{"router_score": "softmax", "beta1": 0.95, "max_steps": 5619}
Below are experts of layer 9 (counted from 0) of a mixture-of-experts language model. Rows are named router (the router's row for the expert), up (a neuron's input weights, with its number), down (a neuron's output weights, with its number) and show model dimensions 128-255. Each number is 128 + 32 x the weight over its row's rms, rounded and kept within 0 to 255.
Before each expert's rows: "comes after" lists some tokens at least twice as common just before its tokens as in all text; "comes before" lists some tokens at least twice as common just after its tokens as in all text. This comes from a sample of Wikipedia text that the model never trained on. Tokens count by the router's weight.

# expert 14
comes after: ".", " | ", ") | ", ",", "0", "; "
comes before: " | ", ".", "\n", ") | ", " |", " ("
router [122 194 143  89 134 152 162 134 141 174 145 137 142 143 101  89 120 176 151 139 164 109 159 146 126 152 187  83 103 103 169 172 125 149 116 118 115 114 121 108 155 135 133  90 144 128 122 187  95  97 152 181 115  85  98 102 105 101 185 184 144  94 149 102  75 103 108 114 147  88 182 100 104  93 116 147 168  95 165 144 171 144  80 161 123 116 174 112 197 159 222 100  85  67 134 136 181 124 178 103 104 163 142 102 122  50 144 152  72 139 127  84 205 140 119 114 164 167 153 107 124 103 141 151 141 162 100  80]
up0 [176 135 141 144 181 115 123 152 168 149 150 130 129 123 162  76 111 129 140 174 125 139 148 103 138 110 128 146  67 132 145 127 119  98  59 143 179 133 106 145 183 168 119 133 187 124 148 155  97 114 145 130 102 117 103 140 101 115 118 148 139  77 106  84 159 146 160  89 187 148 119 139 149 111 126 116 105 153 142 130 158 121 209 138 136 167 181 116 137 172  83 129  81 173 125 105  98 146 125  96  58 104 160 157  97 109 152 158 104 104 131 150  88 120 167 149 101 164 162 170 119 184 148  97 153  74 142 174]
down0 [ 93  78 141 146 174 151 126  81 129 121  46 176 150 173 118 154 115 144 127 104 141 180  99 147 107 127 146 149 114 103  96  65 109  94 133 143 184 146 100 128 119 179 112 166  93 181 174  57 146 172 164  87 148 126 175 175 110 108 104 156 137 171 141  82 192 118  85 178 178 124 146  97 193  86 164 138 151 163  51 124 124  97 139 128 184 117 141  67 141 126 105 160 130 130 150 135 159 106  85 112 156  86 142 173 140  88 114 110 123  98 125 153  75 132 134 127 152  79 131  96 163 158 117 144 154 146  47 164]
up1 [109 108 168 169  80  99 144 108  78 112 107 128 102 106 125 153 117 124 126 106 128 113 130  58 146 178 151 117  60 137 163 128 128 100 118 171 109 122 125 111 164 132  93  72 123 104 133  98 120 135  43 114 145 120  93 108 105  93 122 114 167 174 115 128 121 122 114 148 135  98 113 117 159 139  92  98  97 124 157 117 145  78  79 154 128 126 145 131 110 145  98  64 129 127 130  52  99 117 132 139 136 122  79 116 173  96 139 144 149 123 130 125 110 130  84 118 142 155 165 170 158 131 112 168  97  91  99 148]
down1 [122  84 114 150 101 110 166  95 126 169 185 167 147 123 137  94 146 133 135 132  82 127 104  69 164 119 131 170 179 116 129 158  83 123 145  77  69 179 157 146  99 100 168  96  99 154 136 134 133  86 178 112  98 139 154  98 101 161 152 108  96 137 133 110 116 144 116 101 162 100 108 109 130 160 141 111 122 154 146 116 115 166  81  51  75 120 141  93 150 213 146  91 170 126 128  92 147 135 157 142 183 106 122 132  85  92 141 159 148 182 184 197 130 135 105 150  81 116 192  89 117 128 122  99 101 106 113 189]
up2 [ 91 148 128 146 111 117 163  73  84 159 115 172 179 130 130 129 137 125 150 140 174 135 110  86 106 145 130 165 218 129  92 124 155 122 149 121 133 138 101  99 169 100 140 145 108 142 112 226 154 177 108 113  97 127 136 109  77 113 110 118 106 208 107 152 106 213 118 118 140  90 147  65 142 122 182 111 105 154 126 138 129 117  79 143  94 102 101 108 143 103 195 116 136 151 107 156 132 141 157 120 141  77 127 175  93 120 148 160 151 137 139 120 100 194 134  89 109  52 157 170  63 151 147 131 134 144 125 104]
down2 [135 139 189 162 140  72  81 113  87 181 157 147 149 176 101 125 145 111 135 198  75 117 125  86 182 154 101  87 179 110 147 110  96 116 133 108 206 144 101 144 151 127 144 189 103 139 123 161  51 147  82 150 152 151 200 112 149 136 108 125 165 114  83 150 162 193 119 150 184 136 137 227  99 178 129 126 104 162 107 115  92  97 126 114 157 118  80 148 129 126 118  88 173 138 146  93  97  82  51 112 139 135 132  76 149 160 122 174 147 111  87 117 121 151 137  81  96 157  75  68 157 117  97  88 104 119 124 121]
up3 [110 125  81  96 184  88 140 126 172 147 165 102 117 141 141 119  86 136 122 146 104 160 149 199 129  85 118 169 132 103 134 136 142 110 135 150 186 124 130  95 163 113 134 153  82 102 103 122 173 152 141 135 129 163 121  69 162 103 146 126 135  78 119 126 144 131 182 133 128 117 150 123  90 133 113 153 129 153  68  77 105 186 138 167 142 132 142 111 137 113 132 156  92 122 161 137 145 227 152 138 145 168 152 140 147 125 115  78 128 164 120 119 151 120 120 113 167 169  89 175 160 121  80  95 113 136 129 135]
down3 [117  93  92 162 151 126 106 129 121 146 147 121  94 172 144 140 167 150 160 124 178 147 142 130 107  99 171 122 122 119 155 152 187  55 121 163 173  99 127 139 160 181 147 183 143 126 129  98 131 141 132 151  98 107 151 140  94  86 159 181  99 148 193 137 154 158  98  98 162  97 178 124 133  53  66  76 117 173 107 167 173  70 140 157 113 125 146 171 100 116  83  93 136 117 157 149 129 169 142 148  97 101 170 145 105 133 128  50  97  89 129  89 124 128 155 175  91  78 174 132 115 107 158 144  97  61 179 156]
up4 [117 133 122  83  81 143 200 174 123  76 125 177  92 127 144 110 126 191 120 122 134 171 100 181 104  99 168 130 189 116 183 115 158 140 151 118 155 111 143  87 133 125 134 128 111 149 143 133  83  95  90  83  74 129 166 115 128  93 133 123 136 142 191 133 121 114 115 151 116 141 143 124 121 164 129 162 118 138 103 134 152 137  81 142  60  95 167  95 129 114 100  71 111 129 141 124  99 103  77 108  80 169  71 139 108 118 162 176  76 111 182 131 172 116  77 121  93 137 154  94 139 139 110 126 155 157 105 117]
down4 [120 166 110  32  75  93 174 138 159 117  96  63 144 138 158  93 104 141 141  98 159 112 122 188 106  96 128 130 155 125  84 134 145 137 107 127 112  86 231 164  84 117 164 167 139  93 158  83 125 128 117 118 144 148  83 199 150 183 178 105 142 146 107 158 122  91 150 144 106 120 117 124  81 174  63 165  96  54 126 127 107 143 108 114 165 154 122 107 208 105 111 130 161  57 118 117 152 154 111  69 132 100 127 155  98 146 157 133 163 194 120  85 147 109  47 170 117 156  57 126 119 142 134 136 113 123 145 112]
up5 [138 105 125 144 189 140 103 107 146  94 209  95  62 112 109  93 109  83 213 168 106  44 141 102 161  94 150 141 146  94 203 145 125 200 146 146 138 134 177 221 125 133  74  91 169  94  72 172 162  62  86 150 129 139  96 104 150 125 159 183 184 121 117 136 168 112 176 165 145 132 157 115 154 142 127 152  91 140 118 125 154 121 147 153  96 123  79 201 145 158 115  99 150 111 104 116 169 138 146 107 100 116 108 115  79 106 187 148 124 140 134 111 171 116 145 115 128 113 159 127 150 132 152 115  69 109 136 155]
down5 [117 105 139 189 155 125 136 136 126  75 166 120 126 107 179 171 134 185 161  95 173 111 115 185 158 154 165  89 132 136 105  87 118 130 133  64 132 127  99 149  80 159 199 137 102 154 121 138 201 137 162 153 152  87 114 150 135  82 149 152 164 211 169 128 150 172 153 116 128 170 135 107  76 109 186 112 103  77 118  81  98 133 103 135 108 168  96 167 144  65 196  96  60 103 127 127 172  67 128  96 149 118 153 182 124 129 115  84 116  66 113 171 136 149 121 175 132 140 124 187 122 125 137 125  63 112 151 129]
up6 [139 152 145 167 111 123  39  46 108 164 130  84 136 104 146 115 110 122  94 168 119 125 135 107 106 138  80 190 122 107 122 192 145 164  96  87 124 162 143 116  63 113 126 116 102 123 142 145 105 106 168 162 153  83 140 104 157 149 117 159 129 164 132 100 116 140 153 148 186 174 108 101 104 108 159 137  98  96 120  98 132 131 167 110 187 137 100 102 131  96 153  56 116 176 127 146 116 145 127 165 102 128  93  91 124 121 177 118 184 133 108 192 136  99 118 133 192  90  92 117 113 185 164 119 104 171 151 178]
down6 [ 85 140 172 161  23 105  98  95 168 102 114 107  69 127  74 119  61 118 124 156 183 131 142 134 158 106 109 132 140 189 154 172 120 133 124 116  78 121  72 183 154 137 101  92 165 172  49 100 103 110 138  98 155 108 166 173 160 127 161 167 150 151 116 142 104 120 161  66 123 128 153 108 186  82 180 158 176 102 112 136 171 165 143  92  96 148 174 126 146 139 143 129  53 166 145 159 176  94 116 184 107  93 111 149 157 105 131 108 171 104 137 160 128 143 188 181 162 160 131 117 135 118 134 118 105  90  98 154]
up7 [115 119 136  59 105 127 102 112  87 149 144 122  88 143  75 142 106 119  74 172 180 141 176 180 121  67 139 101 163 128 165 123 121 139 123 139 166 127 122 124 118 118 160 132 140 140  98 141 152 164  85 143 191 171 114 177 123  58 124  88 172 124 174 141 143 179 131 125 114 120 142  95  97 105 102 117 109 145 193 122  80 114  71 142  94 164 113 132 150  63 144  80  79  76 138 130  54 129 179 119 113 138  90  90 123  55 119 185 128 132 115  94 139 124  99 149 114 137 103 109 109 128 141 138 100 204 158 136]
down7 [210 111 161 129 129 118 107 159 146 107 185 163 160 114 173 114  91  68 150 177 171 119 109 157  97 167 115  83 117 119 128 162 125 101  98 132 166 125 126  61 114 101 123 116 148 146 169 117 129  82  62 105 127  73  91 143 122 162 122 105 180 124 164  78 112 109 131 135 152 183 140 131 149 109 125  98 134 144 191 127 192 115  92 142  94 129 136 152  98  99 131 139 139  93 173 105 157  87  92  54 133 101  81 161  97 135 175 177 148 100 101 152 156 104 153 129 198 157 193 178 142 144 132 101 126 135 172 123]

# expert 3
comes after: "\n", "2", "1", " |", "-", "| "
comes before: "\n", ": ", ":", "\n\n", " |", "| "
router [136 128  89 120 115 159 107 204 108 152 134 127 114 140  93 166  84 168 145  89 140 145 102 125 132 170 108 166 124 107 125  75 160 136 133 116  99 121 185 195 102 215 143 104 128 104 185 119  48  97 125  87 104 122 141 105 155  89  96 146  94 125 142  76  93 118 107 124 129  44  74 153  59  99 100  89  93 163 185 146 129 138 157 127 135 141 164 153 122 107  78 111 108  84  65 139  99 139 182 123  94 119 122 115 148 144 140 145 133 117 149  99 108 100 115 115 126  78 136 175 135 139 132 116  66  90 114 127]
up0 [150 151 111 152 105 116 146 144 111 110 179 159 161  77 123 158 131 146  97 138 114 103 133 162  82 104  83 133 184  82  84 124 163 149 167 161 154 157 141 138  82 112 147 139 109 178 106  87 135  96 159 141  92 144 209 116 128 110 143 117 162  80 174  81 108 159 118 108 116 171 122 114 137 144 105 129 153 154 108 139 124 199  41  46 123 132 110  97  96 118  99 108 117 111  80 132 152 101 176 106 120 125  98 162 175 103 115 127 108 183  82 113  84 137 135 140 131 144 124 150 158 153 120 127 148 147 130 128]
down0 [109  58  90  92 132 145 119 119 154 109 156 125 143 141 114  72 104 119 139 118  56  79 138 124 118 130 149  89 155 116 102 195 155 103  53 146  96 156 131 104 109 165 111 117 129 130 143 162 154 155  99  48 151 120  88  58  83 175  96 107 127 152 135 138 109 121 123 143 113 183 118 122 172 160  97 139 108 136 125  96 138  95 121 105 145 106  84 139 135 146 122 151 162  86 156 166 147 176 126  36  92 161 150 125  74 131 122 150 110 155  70 129  99 108 200 118 208 150  91 156 128  52  80 118 150  35 101 166]
up1 [124 166  72  87 129 132 100 123 137 131 173 121 142 150 174 100  99 144 173  84 135 129 134 180 106 112 153 151  93 110 103 131 154 176 176  66 186  46 121 132 115 148 111 169  80 140 157 103 118  89 123 144 117 164  52  79 156 154 125  92 163 130 142 126 125 111 160 131 136 166 132 100  93 183 159  45 143 156 106 153 166 125 138 123  69 104 155 168 151 121  88 110  85 107 121 100 142 131 175 152 122 116 102 111 136 156 150 224 131 113 141 132 165 127 129 142  79 141 159 176 176 126 103 114 134  71 140 161]
down1 [ 87 118 129 101 136  91 140  99 165 135 142 147  91 132 143 110 191 143 148 171 174 114 132 119  79 179  71 122 111 115 187  59 132 134 114 116  98 136  99  84 131 118  73 114  86  79 119 170  93 142 105 109 167 128 108 132 107 127 186 163 101 137 126 129  99 181 169 114 135 112 171 127  76 122 111 165 175 128  31 206 119 104 136  92 141 141 108 104 114  87 205 148  55 148 124 158 138 138 119 145 156  92 162 165 205  90 183 190  93 195 116 109  76  93 126 127 128  90 118 139  32 108 150 126 159 172 115 140]
up2 [112 155 140 183  85 114 104  90 134 104 113 158 116 124 128 129 103 151  92 211 139 166 204 104  77  94 128 102  97 164 119 121 126  96  72 120 129 103 102 103  83 189 123 166 161 121 138 106  91  91 168 160 143 175 139 110 167 133 123 183  66 179 104 141 130 173 101 121 130  94 144 120  91 209 120 123  98 107 171 124 121 187 108 118 147 124 126 105 106 141 153 199  76 119 140  90 170 128 162  89 118 124  82  39 166 104  97 168 198 146 163 128 166  94 167  88 150 101 121 139 129  95  97  88  95 100 220  84]
down2 [ 70 132 116 100  72 146 137  85 131 194 150 147 195  69 143 135 140  94 132 134 165 114  91 115 104 144 152 110 103 115  62 111 188 145  98 188 144  90 133  73 127 154 146 158 148  60 133 163 177 118  98 131  98 111 147 117 134  97 153  91 136 154 153 100 163  44 115 179 129 138 165 157  91 138 102 118 100  97 130 132 109 107 143 109 127 152 114 159 173 174 133 163  90 149 147 117 144 121 114 144 139 157  94 115 139  80  87 126 156 123 107 131 123 144 149 144 157 131 113 166 128 162 144 145 125 116 188 131]
up3 [167 164 130 131 128 109 160 123 128 126 111 159 178 159 123 214 150 116 132 119 145 154  84 102  95 205 158 112 163 133 116  97 131 133 142 114 116  87  97 128 139  81 146  97 134  61 160 153 175 110 147 157  98 189 107 163 130 111 118 212 113 160  93 128 160 110 109 136 113 113 101 154 112 119 118 107 119 153 168 186 103 104 118 174  97  96 120 132 112 189 134 135 160 150  68 191 123  94 124 103 139 145 128  86 154 144 122 191 176  74  69 132 140 130  60 124 108  88 160 140 130 107 140 101 140 203 162 123]
down3 [140  70 119  96 105  97 172 183  83 182 166 151 144 124 118  79 153 138 180 107 124 111 107 151  82 109 145  93 101  75 120 108 171 133 152  79 160 158 127 127  86 160 134  83 165 146 102 102 118 156  84 106  91 153 105 121 164 185 146 150 146 120  68 102 112 138 142 131 140 134 108 167 152 151 109 182 183 109 147 152 150 147 149  65 208 137  95 145 174  99 119 145  73  95  65 142 190 113 145 159  94  90 123 105  92 108 130 164 178 181 132 155 148  97 153  98  74 129 160  91 141 144  96 189 154 172 137 167]
up4 [152  87 220 164 106 103 144 148 168 137 163  47 135 116  81 125 115 163 137  95 125 197 115 146 131 159  81 113 166 176  82 120 151 142 167 117 118 129 173 140 135  91  91  75 109 101 110 126 111 150 140 144  78 107 111 138 159 153 113  87 163 118 111 101  88 193 175 166 129  57 119 148 122 134 140  99 110 120 144 103 134  79 122 105 173 178 169 171 105 127 153  86 164 107 114  66 134 128 112 111  46 115  76 100 178  86 123 154 105 126 105  85 128 164 147 167 130 138 135 144  86 164 112 169 134  83 132 133]
down4 [122 146 227 216 116 147 136 150  85 149 126 148 139 112 139  99  85 141 140  79 139 167 152 115 148 174 108 207 166 176 126 152 105  82 100 127 151 128 146 157  63 107 145 182 120 112  75 117 160 153 117  80 126 130  81  99 106 125 122 141 126  93 130 160 146 149 144  87 138  92 150 123 112 146 117  82 111 116 167 111 219 122 162 122 116 118  67 102 150 101 152 162  94 134 200 135  50 125 146 158 127 138 106  85 162 157 122  98  89  71  91 100  91 144 177  96 143 162 178 203  98 149  80 162 182 120  87  94]
up5 [ 75 160 143 141 125 100 138 147 128 137 103 152  51  99 129 133 122 150  80  96 155  74 137 164  91 144 108 184 169  97 149  86 137  84 117 129 124 176 110 142  89  89 144 172 123 130 138 159 110 110 142 130  90 117 177 157 137 111 109 170 177 142 133 135 140 169 121 163 143 145 178 139  63 137 126 122 123 100 126 188 138 132 115 120  95  96 110 153 112  65 120 184 130 148 173 131  84 115  75  75  88 142 118 122 144  22 123 114 168 150  95  91  81 113 116  81 132 154 112  85  96 147 123 143 105 125 135 180]
down5 [ 91 149 125 143 133 139 122 127 155 151 159 141 128 121 133  99 142 182 120  81 214  72 100 154 129 155 138 134 119 149 112  91 127 127 102 127 140 138 134 137 114  98 135 141 134 145 142 149  89  95 100 155 149 152 117 171 160 153 125 115  96 132 160 162 134 167 108 103 172 107 141 163 139 106 121  75 148 138 103 140  96  87 126  98 113 144 165 151 115  94  79  57 140 120 127 134 128 124 133 162 136  68 139  93 133 107 147 153 145 157 122 134  95 160 114 108 131 142 114 141 157 160 177 130  91 143 134  91]
up6 [142 161 158 129 113 135 112 154  77 145 117 134 118 139 135 153 140 113 122  90 113 196  87  95  92 104 138 163 115 116  79  98 166 179 135 182 142 164 125 143 168 141 120 116 114 128 140 163 104 142 148 101 161 118 130 178  73 158  98 180 152  87 160 102  99 124 137  71 100 150 127 112  56 131 165 138 128 145  90 136 148 134 168 137 174  81 174  94 129 152 112 110 180 169 114  81 133 134 118  81  80  99 174 133 124  77 127 129 101 120 118 150 150 149 137 104 121  96 125 104 104  93 107 131 137 147 155 117]
down6 [ 68 130  76 212  95 150 187 143 114 187 144 128 103 178 121 141 141 142 129  93  95  69  85 110 123 110 138 114  93 135 130 111 118 144  93 163  78  98 128 159 179 146 126 107 123 141 122 139 108 111 126 144 101 135  92 116 179 117 116  93 205 129 100 104 101 101 128  54 152 111 132  58 151 135 149 186 127 129 130 108 153 106 135  87 167 157 152 158 127 154 141  74 187 112  72 144 117 107  88 155 141 163 176 178  96 180 109  95 167  39 104 152 168 174 168 116 137 145  53 158 127  95 148 144 142  78 136 145]
up7 [134  96 224 136  80 121 130 119 170 166 161 113  98 147 102 106  96 153 169 106  85 151 160 115 114 120 111 156 131 149  86  90 130  94 133 115 118 169 118 123  81 130 133  92 116 134 149 164 158 127 179 110 137 124 107 101 147 113 118 155 131 173 121 141  92 109 209 130 100 116 134 102  52 106 128  92  98 119 118 108  89 144 101 106 139 139 180 154 136 142 117 154 129 200 110  41 162 131  79  94 150 151  99  97 156 119 141 207 120 142  90 161 138  68  99 130 182 158 144  88  90 182  89 165 107  86  96 114]
down7 [140 132 160 129 156 139 133 184 178 163 184  89  91 156 162 123 152  48 130  88 107 137 102 114 138 158 140 134 134 153 139 133 146 100 126 118 171 141 123 104 144  81  37  78 119 113 164 189 146 132  97 121 135 144  86  96  73 133 170 133 186 120 122  93 119 152 119  71  55 104 142 161 149 117 164 207 152 162 130  90 137 118 155  61 102 148 166 133 113 149 106 142 101 141  93 193  89  94 120  74 117 147 127 100 127 171 113 166 106 157 116 154 129 171  97 175 144  90  99 120  78 157 109 116 148 144 126 150]

# expert 0
comes after: ", ", " (", " in ", "| ", " ", "1"
comes before: "1", "2", "–", "016", "015", "011"
router [207  97  81 117 101 147 168 125 119 165 151 158  94 115 154 106 114 100 160 139 131 119  88 140 168 153 130 126 145 156 178 174  61 122 133 143  73 140 173 108 144 193 142 160 136 167 102 142 101  71 125  73  76 102 131 112 106 199  69 142 143 192 100 179 145 128 203  82  93  74 118 140 149 149 141 135 152 160 153 137 139  92 150  82 173  94 164  85  98 133 118  99 123 111 119 130 159 124 126 120 125  89 123  47 130 130  67 109 151 139 162 184 118  74 167 107 134  95  71 135  88 164 110 126  91  96 171 135]
up0 [143 107 141  84 101 148 160 172 139 138  91 154 150  86 179 104 112 131 145 179 145 123 117 111 129 144 159 133 183 153 123 139  96  98  99 155 115 135 172  87 109 123 162 145  91 117 168  89 153 116 162 156 144 130 218 135 121 164 109  82 123  94  86 185 137 164 157 103 184 136 139 149 117 145 115 124 160 140 117 164  88 119  59 112 107  28 113 146 130 123 128  91  94  87 191  80 105 110 173 117  93  97 116  89 116 153  94 167  78 136 117 145 148 121 140  74 151  92 120 116 154 125 173 142  90 132 168 112]
down0 [111 143 129 172 100 207 192 145 155 119 148 121 159  83  50  91 166 102 152 153 158 108 115 161  93 130 133  81 120 127 126 131 129 131 130 107 176 133 143 102 135  93 119  61 107  78 157 127 140 133 150 105 105  95 128 108  84 139 162 154 105 142 149 100 138 106  90 132 152 119  82  95  88 108 143  99 128 110 180  73 144 106 117 102 141 123 157 119 144 118  78  64 131 141 153 136 162 165  93 129 100  96 141 183 140  75  65 135  89 153 108 162 144 118 111  71 137  99 141  73 134 113 179 220 146 123  82 143]
up1 [144 128  84 106  83 137 134 172 145 111 154 128 123  74 115 123 121 125 116 163 104 128  90 129 133 107 120 129 152 142 126  97 122 111 209  99  97 110 146 123 121 212 127 100 199 123 157 150 177 158  73 144 132 129 145  89 101 142 159 142 160 149 100 136  95  82 112  99 119 125 140 104 166 116 163 105 156 147 189 145 188 176  84  73 121  94  82 121  86  87  69 147 185 124 142 164 101 135 107  61 172  56  98  95 105 153 133 110 113 133 158  76 115 160 139 138 133 141  50 113 123 125 101 147 151 164 104 154]
down1 [102 162 141 114 110 118 141 114 160 114 110 112 176 108 108 188 141 121  73 146  41  69 124 131 121 121 127 125 100  99 135 106 150 112 108  87 119 119 111  85 179  84 117 140 137 119 126 122 134 136 116  77 150 179  96 116 112 111 141 111 134 161  40 120  71 179 139 121 104 135 167 122 124 126 132 106 146  94  61  97 137 164 116 112 138 146  94  49 102  84 152 118 202 104 136 138 157 151 137  59 126 111 121 193 106 132 137 122 170 128  88 153 181  64 108 124 127 121 141 160 131 148 155  82 120 137 103  65]
up2 [100  56 110 143 131 150 140 117  81 133 152 147 194  57 184  91 146 149 168 186  79 108  98  69 160  83 152 122  94 183 174 156 145 105 112 161 153  95 210 143  53 172 165 127 148 105 153 198 120 123 164 168 105 150  98 126  66 126  96  61 115 113 142 123 166  99 141 144 132 105 118 134 138 127 111 111 134 136 161 218  94 144 170  87 161 156  55 146 220 123 147 132 153 124 158 128 124 138 155 133  85 154 165 165 118 148 119  75 122  95 118 119 161  90 181  99 132 201 131 133 141 130 131  83 188  72 106  59]
down2 [153 148  62 150 177 134  42 139  78 122 108 155 198  92  86 107 160 136 122 128 121 157 146  81 121 107 107 154 114 131 131 104 125 158 124 160 122 142  97 128 102  86 170  92 126 165 124 196  55 115 168  99 134 175 141 142  78 127 117 126 166 106  96 126 157 149 140 131 168 127 173 114 169 162 113 175 114 131 143 118 117 132 114 119 164 169 182  83 139 129 169  54 106 145 125  68 175 122 160  80 124 189 174 167 236 103 135 109 112 122 127 111 149 123 119 139  96 131 126  89 118  98 166 131  83 166 113  56]
up3 [ 72  87 122  81 135 168 147 109 161 145 127 106 170  76 122 167  89 144 119 147 145 119 133 162 134 168 155 154 113  67 172  96  57 142 137 144 155 150 142 184 201 173 129 159 185 119 139 142 169 101  89 119  98  94 106 125 162 145  95 115 137 131 120 109  81  85 151 116  90 113 162 120 136 208 127 133 101 181 127 142 125 146 129 158 142 130 123 128 161 109 137  87 169 115 157 102 134 115  78 110 100 145 122  81 148 157 125  60 139 120 105 145 131 137 135 102 133 137 138 123 147  80 153 168 123 177 129 135]
down3 [117  87 167 114 137 113 102 124 162 113 113 135 112 122 132 139 140 158 141  93 132 168 148 118 161 101 141 110 184 103 167 127 125 125 138 145 132  83 151 149 132 104 169 153  97 133 176 115 129 183 163 179 166 148 155 145  90 181 157 122 144 143 118 118 106 141 108  98 115 128 149 113  80  77  72 182 136 113  67 129 171 180 158 133 171 117 148 130 120 132 145 133 118 129 104  94 116 132  96  99 140 159 152 103 178 157 100 134 141 162 181 152 133 188  80 135  90 127 199 160 116 135 190  36  83 121 132 158]
up4 [141 164 105  67  78 147 101 115 140 128 189 120  67 151 187 125 152 117 140 115  66  95 156 173  84 117 157 152 142  99 148  92  77 150  97 104 168 108 161 113 125 135 162 116 118 131  87 176 126 124  27 129 119 136 147 186 166 162 149 108  89 190 118 127 174 103 100 132 130 129 139 158  69 122 176 113 139  89 145 142 129  65  91  80 197  85 213 144 172 142 160 151 176 149 122 127 132 118 124  69 113  87 145 130 124 135 141  82 127  97  97 111 166 142 159 107 150  93 149 140 135 160 101  95  63 144  99 107]
down4 [ 54 102 170 145  81 183 155 107 158 130  95 125  99 132 151 151  10 136 125 208 172 151 145  95 129 116 119 114  95  77 154 174  40 128 127 141  81 139 117 134 165 115 147  97 177 122 134 168 146 150  64 112 156 135 156 115  97 193 138 121 178 165  96 163  55 107 120 105 120 165 181 154 100 114 127 116 119 141 124 109  90 122 179  93 128 123 125 154 119 162 168 114  95  90 140  87 139  99  76 122 153 142 107 110 125 150 112 110 118  96 159 107 117 114 153 145 120 134  97  99 132 128 102 160 187 119  76 161]
up5 [ 92  87 122 143 126  87 123 103  90 115 135 101 161  95 125  79  81 123 165 118 126 139  82 130 115 122  62 195 142  80 125 127 165 138 127 103 114 136 200 100  57 112 152 155 143 118 160 196 156 118 121 136  81 164 158 113  96 151 122 153 157 125 106 143 149  62  90 153  97 144 138 145  91 154  92  63  96 164 143 160  68 119 137 125 114 135  48 127 104 144 165  70 110 105 126 123  61 100 116  98 123 154 114 115  42 168  97 167 113 165 126 104  77 142 128  76  85  93  78 164 104 166 130  86 131 141 138 134]
down5 [136  89  68 100 165 154 119 113  92 137  67 136 192  59 169 126  93 145 135 131 121 123 176 115  98 125 157 151  77 145 102 128 158 116 143 125 135 145 138 130 152 156 123 159 140 153  43 144 125 155 134 115 147 135 185 130 167 137  62  88 134 129  58 192 130 103 118 149 157 173 140  72 129 154 130 159  89 101  96 163 117 136 172 136  98 124 104  93 131 146 106 129 122 139 118 120 138 108 139 201 146 109 132 181  59 148  85 157 173 123 196 108  85  80 111 123 121 114 100 158 139 150 110 166 132 106 135  90]
up6 [115 146 137  89 120 115 192 110 113  88 124 195 142 123 182  92 109 155 168 120  93 106 132 177 168 111  93 140 131 170 143  82 124 126 167 143 168  85 105  44 153 189 136 173 136 112 214 170 125 147  64  98 102 105 146 116 167 160 109 168 157 131 186 157 137  61  92 177 112  97 124 156 124  87 126 106 109 111 145 136  73 155  61 142 194 104  86 136 102 129 143 178 168  94 118  75 113 173 122  93 149  93 136  92 145 160 141 151  79 160  96  90  74 122 143  92 125 121 128  44 126 173 114 105 145  81  97 122]
down6 [104 135 148 157 161 142  56  95 122 103 137  89 115  80  17 152 127 123  25  73  83 163 117 134 135  91 137 105 138 148  73 135  51 150  91 145 194 103  96 127  85 145 102 148  98 141 144 119 180 126 114 106  94 150 180 141  99 151 157 102 112  75 136 125 136 166 161 171 151 134 146  74 149 116  89 121 146 189 102 208  86 130 142 135 154  58  99 127 155 159 202 146 165 112  76  79 160 150 128 120  96 139 167 138 176 126 100 171 131 107 118 166 119 153 143 178 144 157 113 116 173 143 125 185  96 155 143 105]
up7 [140  60 104 101 117  96 139 133 125 204 116  83 116 116  96 131  84 141  85 166 183 136  92 119 144 105  85 128 147 137 101 104 124  82 135 103 121  89 108  96 123  84 139 117 108 150 127 130 135 188 114 121  95 155  94  84 127  91 135 162  96 151 113  64 136  79 176 111 143 140 151 134 114 151 155 127 106 107 105  99  92 161  96 182 151  86 183 103 149  72 145 173 122  85 105 120 132 177 178  66 118  94 143 108  70 118 185 157 102  93  97 143  82  78 145  89 129 129  64 148  72  37 119 106  61  89 131 190]
down7 [ 82 158  89 145 152 126 129  86  73 129 103 135 172 111 142 100  87 121  59 175  99 104  93 118  84 125 121 167 162 134 135  83 184 149  81  85 142 142  93 184 115 174 161 130 171 122 146 149 160 123 133 134  86 167 182 130 106 139 110  94 115 133 155 198 173 143  70 153 150 155 131 159 102 143 129 173 119 117  98 119 100 146  52 110 214 147  89 136 170 136 162  90 106 115 136  96  91 165 102 103  96 175 104  84 157 135 143 140 106 176 127 137 114 182 150 131 156 104 132 135  98 125 207 155 119 135 119 144]